Experts of a small language model.
Experts: 8 experts in each of 10 layers, 2 picks a token, a softmax router.
Training: 288M tokens, 4204 steps.
Below are experts of layer 3 (counted from 0) of a mixture-of-experts language model. Rows are named router (the router's row for the expert), down (a neuron's output weights, with its number) and show model dimensions 336-383. Each number is 500 + 50 x the weight over its row's rms, rounded and kept within 0 to 999. Numbers have three digits each.
After each expert's rows: "comes before" lists some tokens at least twice as common just after its tokens as in all text. This comes from a sample of Wikipedia text that the model never trained on. Tokens count by the router's weight.

# expert 7
router:533523600436477506501473494521506545487498404528479410474547423412468578507557531468453492496494510486497533533456416527520501464589477528428514
down0:563475511439507523517481515433528432568492500503476521481457521563504514578502450611446495437472511443491505552534461483438474548523543472518539
down1:498462506471526561485505507428471532507423473446569535520509561527598455486472483563473468474468467499530488580595508420481424420532499448506548
down2:531477486592575536439481425485426514558444441386498533506476552512505468578428570402473510444494489502531511515426540533500526490506574439589589
down3:592352440433484471561475421467492559466538505456492490472467521530537438587520507507522393551459469483488460564517560510539540480493453474547461
down4:566485488511503485483483559391498524449515512523555458498467503428514483438461470692412481536429462504466482530452584563618521491494449611483489
down5:452500450498506533477491440468535413457607572413487537391402411510424469550438539546552545408495551501464456529547458491470482505515511447537472
down6:533466497427505545503508369548402617481530484520421536564527460470411525514433455467504488447493500519429518431531565472520461521557527456517529
down7:543445441445523587387482557480462519437575519568612518465561526548574425466559469462520543501554487525514383492534534460474467489484450426502614
down8:551505493451518528511581467461496526479433500475430505487496442481463515433367487495467448430581491476515388498498518520507556464512438575512508
down9:535449506484525431533482540473516563540538459527463527535500469529464508562474467434453529423396566530528483483496503525482468530437580454491478
down10:574482449426466558452470562456551489494547486471517594484540459518455498533469550533574517448551500419423519454598494480492514467497487485619489
down11:473512547459436588465542528459530498566531472505559592593486613505530530584478560527437457457546438511492494504496397529520504487615547402608531
down12:447439426479478454496574494546557440507455543494559491481530564513457476425472468548516467522510491492410525560394480546432539462491419521478465
down13:507554475435520454519473502465532594500503456516480546543552456455554482527511503419521516422500500513600487437536519570491448509459422500599539
down14:609470458544465479437578508504563476459494478432452476513526479523491462553439594462566433471587537398535576482569400541560546481471525539477549
down15:536514481529625519515499491519484455578493615501481509607473551460481518505472414657468528477461458440511474546550434528545473511544530501549545
down16:452603600537462456442543449482513547483457472450463555568464486522481551504427547569434569495488480453429566408579557537461379517522512502432412
down17:461487483638574476485514512496504491392498513375448556518502472386553504465455509498471428537602469471546494506505478522522527432532479546526458
down18:523504455545480402559432472394537430483460485488522470451558478511545515454393493496469483494522451607467447606594473576411536494415478520531514
down19:566531476599499438488503465503555504513522582436462535552496550505460555604511459606475524492479466583461470503477535458446538468502606479450512
down20:515447504464494554487509452506491524480472529558467569408476571638452588476438455594550493500495508546528499479473449515582485414496566423487465
down21:528579474402488529494566500491497531492576524519448479513556507521637571502476586539464508577417447567423474480574495463525583478538624501484454
down22:578572462490565513481464467463542551469513527524606521540526463553589492542490512531496428583564493537624396555502488474437436505536531517549502
down23:505510506510493497491601484464531522569541589456529506457574568500440596502514529591449434455464491529523501519485467533357513527603496471447586
comes before: "| ", "(", "and ", "of ", "|", "The "

# expert 6
router:404569554519484492478537504458495525514556469484406510550570530526515617506529468502513436450510490504513504534462557488466517554534533469538475
down0:543485558449528572432588508524514430573526547579536544487510518588453509470461508520512564532536498461413505523524430605486578439429518508507632
down1:510537537491535460446579510446561460507553554505527471468522433444484503490439459652467458490487434495435450563489498518431543477533517573510423
down2:554567502543539511478517531431461520488486521530497436414507388576588616460550407598455538511457466570598483525527467503437414513479509491471481
down3:507557548407495532473536569505583538527472473611471488499467474515509477525562472566532492491476510505494422491480525576504473533472475482449489
down4:499395469549546543412436423569565537470445530430516456487454394429385494500534461399552543520613516506480539525470343479524468527480455459536531
down5:544415383482419476449388551502516500444432453471566531390590477494494493487483488541485430471475501553511481577518504438422586501454513469481526
down6:469478477365519486491458490463482449549458485433499515506532511508524470488494529581495448458466501475463585530557532471513506533477485511495526
down7:416505537556473387449467471529481427449508457414528524507443505460414422536580517522520508460612544551461486483549493491456608492426503472503437
down8:575458485513516562448568542443489466543507456505592477442469446432537493601432473539577523454566418489586564538529482465455499510574526525464571
down9:464480548597479457419483471511462513447524502528446492553485510434576474547535528464513519450445487552462525459527440493489431573497504403566536
down10:502504526517532592494462580490501408580589528486419645465467555471479426455592496488467479577523466444541481550495601587533492422496566492515441
down11:495556503512506539507494584415485532548492502476447530414496419567497528560414543513501536528503454439574573513596529501516550555415610452500500
down12:498507418502455570510437558465453521630507546503497474445524539486492547452456462562432524525503412466469471496558544521507536530479547508417558
down13:474564523518533438598522624453570544423608472409540491507540468524463469453514481577433566420516473518483446428483522527506489453549412372500519
down14:483422454516465508489548504545393487573514512490465543461487493531451447495526567355553524595531441565521491502567501520573479492446545498454457
down15:559466496457588560501571527527406553461425550458504480495594485512524443520550555471433497538477498466564512466576532397530450397488462455531506
down16:493430485617455437523450499527490531481425449484468510523553528595565540431553529481510466458451428503474522566472515484411530442619469380513464
down17:480462468457534478481446548556448595544447505497562484490537606528550479569543437495567512376481544530586562447514398443429528534521488491396486
down18:470455513527460433552476525437542478520521495523460538513418520616470521578547533559587545531462450519544445483530449444478490440487489448522515
down19:464406421435474499472542518408500506445538536492495446497497547410561437487471448492559515538537561497514471483574531527575453523510525494411472
down20:476462520434467456529627539530429434463556466536511460445531555501563500466592359430469470606542506535518474551425497558500547493557523437480535
down21:510492479518538415482436647446398507517469544396441483426494485490467537546462602492457521461457525533485520552511498452578453564537589439411464
down22:438389485482471425558509477429535468487466384545471538595509495470452474446518510633561467477458517540481519463638508471485574407494427483386584
down23:553471492427476573510525458496583492352507430473524462453458518468456612530458513548551474490470439547471476539495446472526621531505400606559536
comes before: "and ", "in ", "of ", "to ", "with ", "for "

# expert 0
router:521536522551483574484492425439476477525493436489548489484484452448493470541489524553562557485493469467468532502529488548494513541413558506541468
down0:440498540496500435530408432539450443535532546491604503487478625488511450539408564544450444455489617514609496621526517501558476447558516484633520
down1:486508495409548487423510482483483519410564444449497463472446531483524553457486537481518367501522463467504507454533416529576389489465540504539480
down2:473540558490513496518602491517537532501454547503482509522489520492544544517549479576489468510538535436432459491477517589538472495491522513492566
down3:534539510480545531566525467459598539440514545537491526497575447410495564486500569657499425483512447422489476506509537577452450454505417653520468
down4:527566475432484447547554519504476437551539548442454528471553578523525400426501508614446450442510458480468462564496468500414505517435447509595493
down5:472535566521578483493477561441434453522501531615419499504547421512587611535498482508530583638465400465503468479401575549430446529501557560412495
down6:445505437524554510460558492479546537521544529560486466444513481500567526479535491390547506473565482511513489505542434491517532510477539529484441
down7:515482516544528529538492511482566482532547468551413512495390490513458511586471595590475441546445437493424398480461459469506496482385508569548500
down8:463413414446544456450456463449347560589481533595491404453494480577539491488475485515520539500439432467485528621500437484483513493452523491437498
down9:597517445575518531503525594529469539547454462529496488421533559550534483502441539497448524481554455502434467501539528501488503483465551498516540
down10:356501466426469511547565596518490513433544529470524535565520519490507422607409419570469452476494454546441455545467464506419569460490480553541549
down11:537462472517454538506493503555476528470537615520418460508464460486405477490496470558488525541465438458509511539607492474610509519459491481512526
down12:559460489577557483550561429499614480467497587519525478426486532461477510570504543519532488392445456506577536511504361495562420503505476573458539
down13:503560496467438438489489483508507461492463470466455452510465460475493517536538539763458520459549530488544582462527484499537458510478407599454562
down14:535613441483505487461482540378578472495499561500500511469425469484541507493473527568413483473524431486423510545566540495458461565566459544573434
down15:503465505433485609434543485487389409467494521595434503427574457497491455415452391420474463442512509527527536402510549462431406517504466516558533
down16:552454527485512506481525534457497475563513596495464510501541517565562581489564477585558557439513487479555481436465543523503466586605558424490576
down17:473542506479530510524474490456526476472480579400513502424503468510547505504499418634563549482456453479569535513450579493493501523472445413467508
down18:490443586521460489534529513510512495508578423553414421529515539547473519374522429557527489497547535498511513513481520549427484405504597502487464
down19:392553498548583469489432435442463531535536534457575595480396570451465530504443499555564558474479570535501438521495463556458486497531551494512417
down20:547532543552531469517468514414467485415495563435482415419489478343436451499451462505540490479520483508467533474463470575487525474445552486487594
down21:378553458521444465487430541582580596550475360493616421528512526604473482478604482549558563454557505586472470404550497551518449616492469452552485
down22:485579466441545484484548513506504514397421577474501481493387440581583475522416471442544450517527480552535547552477451525548577517574557538528458
down23:502437527495553445504490516566523415532446481545492441492476552539523460375470403623566480555473405592613517525521459512379521503505505473396544
comes before: "the ", "a ", "201", "200", "his ", "202"

# expert 3
router:552450414463598536493535524509472497532475528524531538491444566565499540497497426403441519580484546546490490416486491482464449524432557450540501
down0:490580592555462525459433546513533566412433539526481626515401474510582520517468529422464503562518379558348494529605438557502422401551529469493566
down1:543489449548484541498500520455503398545440487478508594375527506457495637497534458448525520568541473478458523453568415421452436460490612460459529
down2:578514521432494531491418551535472497498487578358537513481507487441482419485516575551496444440467488526514470521472570493438467454553560471447464
down3:519493508466559558487471438439503500463524536461589511538435503510464551443462554434504495531477483497462515408512452535548394521479533492625590
down4:590479543514467532553566465527487495499500434589466473512482456542450523535531399528501471488548515415458464450539505542512491531455483534443516
down5:527503470456489525651478479498488473541541401575508424405402495492518537481446537483441457452399446534439550513533481422495543410606580548536540
down6:544512515484457524459566554514590552496440543519463516405514425420540491453521495553476532510579528501630443578493444469422494477473475531510548
down7:505458453421535467416453543511477499456419408509472565514443567473534589490483459614611450530488483550427519575433453478407526459570581518544558
down8:432448536484516424530404371478400526571495569557458473467536491552418532520442503546468424521515496477492429552451540579433523435552552506559426
down9:473475544548473500504574425398523471539597521484482420507543585476594525547528461398507575539534482475530530461478486498652489444521514386532525
down10:521460558441467482551540506484440436395468357418515496511438483542539473541582516536527527501480545585473461634550453498535547387541524469439560
down11:510494474569482491489498438513507484517406497550475622459576532522513480485514440612430472484466449501571421486609516468442577546534545479399499
down12:529477448495493528460544512518416499450459446486509492568446568490520466511476549396545436435446499544594480514560438466464531550559498468498452
down13:498473549561445628446567488519491565383445566548543574462595519553425489587473477500570520408547495485462491439573596484500421465536573539461597
down14:564433404441442508448414506419478568499495522523468490520493506546415598401432470450487526491435481497557441504503441486573445476481496429455483
down15:486530518538524537538512539534484496539513503479472480535578435525468511477423535497422549440503592513504519456411523478493538520538489353472514
down16:486480445512514521518459439516606488487551498466414455566545487446562488547572494533452487488475555548485555531381481490579444434501428529538468
down17:534504487544410523516483511496485549455480530460476420506532567491458568530503607467550472572497491409443587539476471463499602484543444484484433
down18:559557553502382428435446532499514512400440455549475512472534473524512415604511599517452526403434504592474483482537446448501511417517469437439504
down19:546514494509409583436395442556476482405506567548469552468524359555527527497506438534493514495529534489502488421566569517481493516627444511546458
down20:566464485511510527497543533577503533647492446486490493466484471513398527436432510484598520459558520657526473530437519464541391636507620467521422
down21:549447467535429521553458501369476503480448537534458451520442479613498480463474489521468456429602518446479437489505457501544395569555510476427524
down22:526477529549560587520487453434487496572457440551539474337464626574545490513537558503520455585495486437417559431557502546580475373597521514478525
down23:564518499480465520404526505501476526440446527409509511456436468517444563494536441380521535459447511474481491545515510477543434462522460439461518
comes before: "\n", ": ", ".", "==", "- ", "–"

# expert 2
router:498502403419484467478473550487480519550435568439527537506511558502495479592465487417469465462557589411565450461542469481540479486470468464524502
down0:573475540485442565559573513514494448463482502518479563528526502534441525427515587455537519595545466618391576393598519425445466487524491524598519
down1:528470466527480550525470538512480554502513484522460516384509498445527477520496497495487458554565467471480448508579523620466542536566474480478470
down2:458573539596548503535490480422485516489595482532571527511500439473486504478531548552461415456491535555550419536504483489443398475504489472469432
down3:449483561454535564461482467490480543437524475556507515502520379580648492518480528506499519439503456568492407474512512481522537447525560490514628
down4:617534461512501585496446578515511526436558526442463469485487490541531546436554496495449471498446497442532516492499449485579465388451478543532470
down5:478413573472494492482507558511594590497572503606549419474369522552527496557565550503557530482532457558588471481467462438439458483479551489466547
down6:520533400583504574490541425633392448514549491570451524447509492514513556532502542522456523539508477536470563478523433496480525545417459515515543
down7:439470454600509451526485480498570557608448542502558545488440475524507537521507539473469421570516491443394486523457517507537484481532519599490530
down8:576380459532416539504426514513406489507500533505581460469506478461618482402519468399496450380473534518528427455485510495519532477444527511503491
down9:457492535614536527484501506467448425437542445590517460549487598571444524564523484461508525654474496501521485391515559516497412490454507510474584
down10:504485455501480496459509518545494429458451517460516453551489496416440428500440479400445502513390486483559531461549462520567505518481481472561461
down11:449468474513524516486595512502486575537475477494482488467485565635476521470572525486437493527478531566439555537489539446495440442509470458481540
down12:532481526491429604508507568447503529574530477540624449476489527598515537563527428408509493489466433452494484561512491500479578520472538448487593
down13:580583487522437464644441547421528497502580579513488523540406419425454408483486447488435478410536509592531501534474494489438506509476414468566476
down14:436494483562520490522471535439500522538471519448519508545487463449456517505487499501559411588430484549551499577456501449513591509433526557607515
down15:405490430563533494538470495488487501494502510478541524490444387566492494481448492427544591532478427558428406457485532381488510439462478527520530
down16:533434415498471482543494494430488543495481438439582634458416525609422479530525472547537548532455489539591413498491502509559491430494554524504513
down17:416474566533461602549435485471544493553497508479598585493543511516535482536415441461552456520495477546539528528587559519660470511493534519488438
down18:535399518565509574475435505561593500493537598504570481426509459545496564461394494510460524476528576536526500477486501509510568460454400631517490
down19:500503518493489422562478487554561552481583573565508507554438517523482445656507452407501533461489513416470428519514478473514525528493495530494424
down20:521538460562493501583569593520492507389543479566601459484436525500520537434457421511456506529437541580510564450489493458576446470504560569522513
down21:380532482489511582474448514484532482439489517487504464443520522547455459461471540568540537545548509541612510557460544491473535464483454461473462
down22:498448465495534560548550443452508463605505528509435496434461549506527563481507552548481565495508567511432406539587516475577475494491486402527459
down23:464478468515568528487526495448471479530483515451528484431497455613539455536527476344480479444471440590456519516467438524556506423493549492539499
comes before: ", ", "\n", ". ", "\n\n", ".", "s "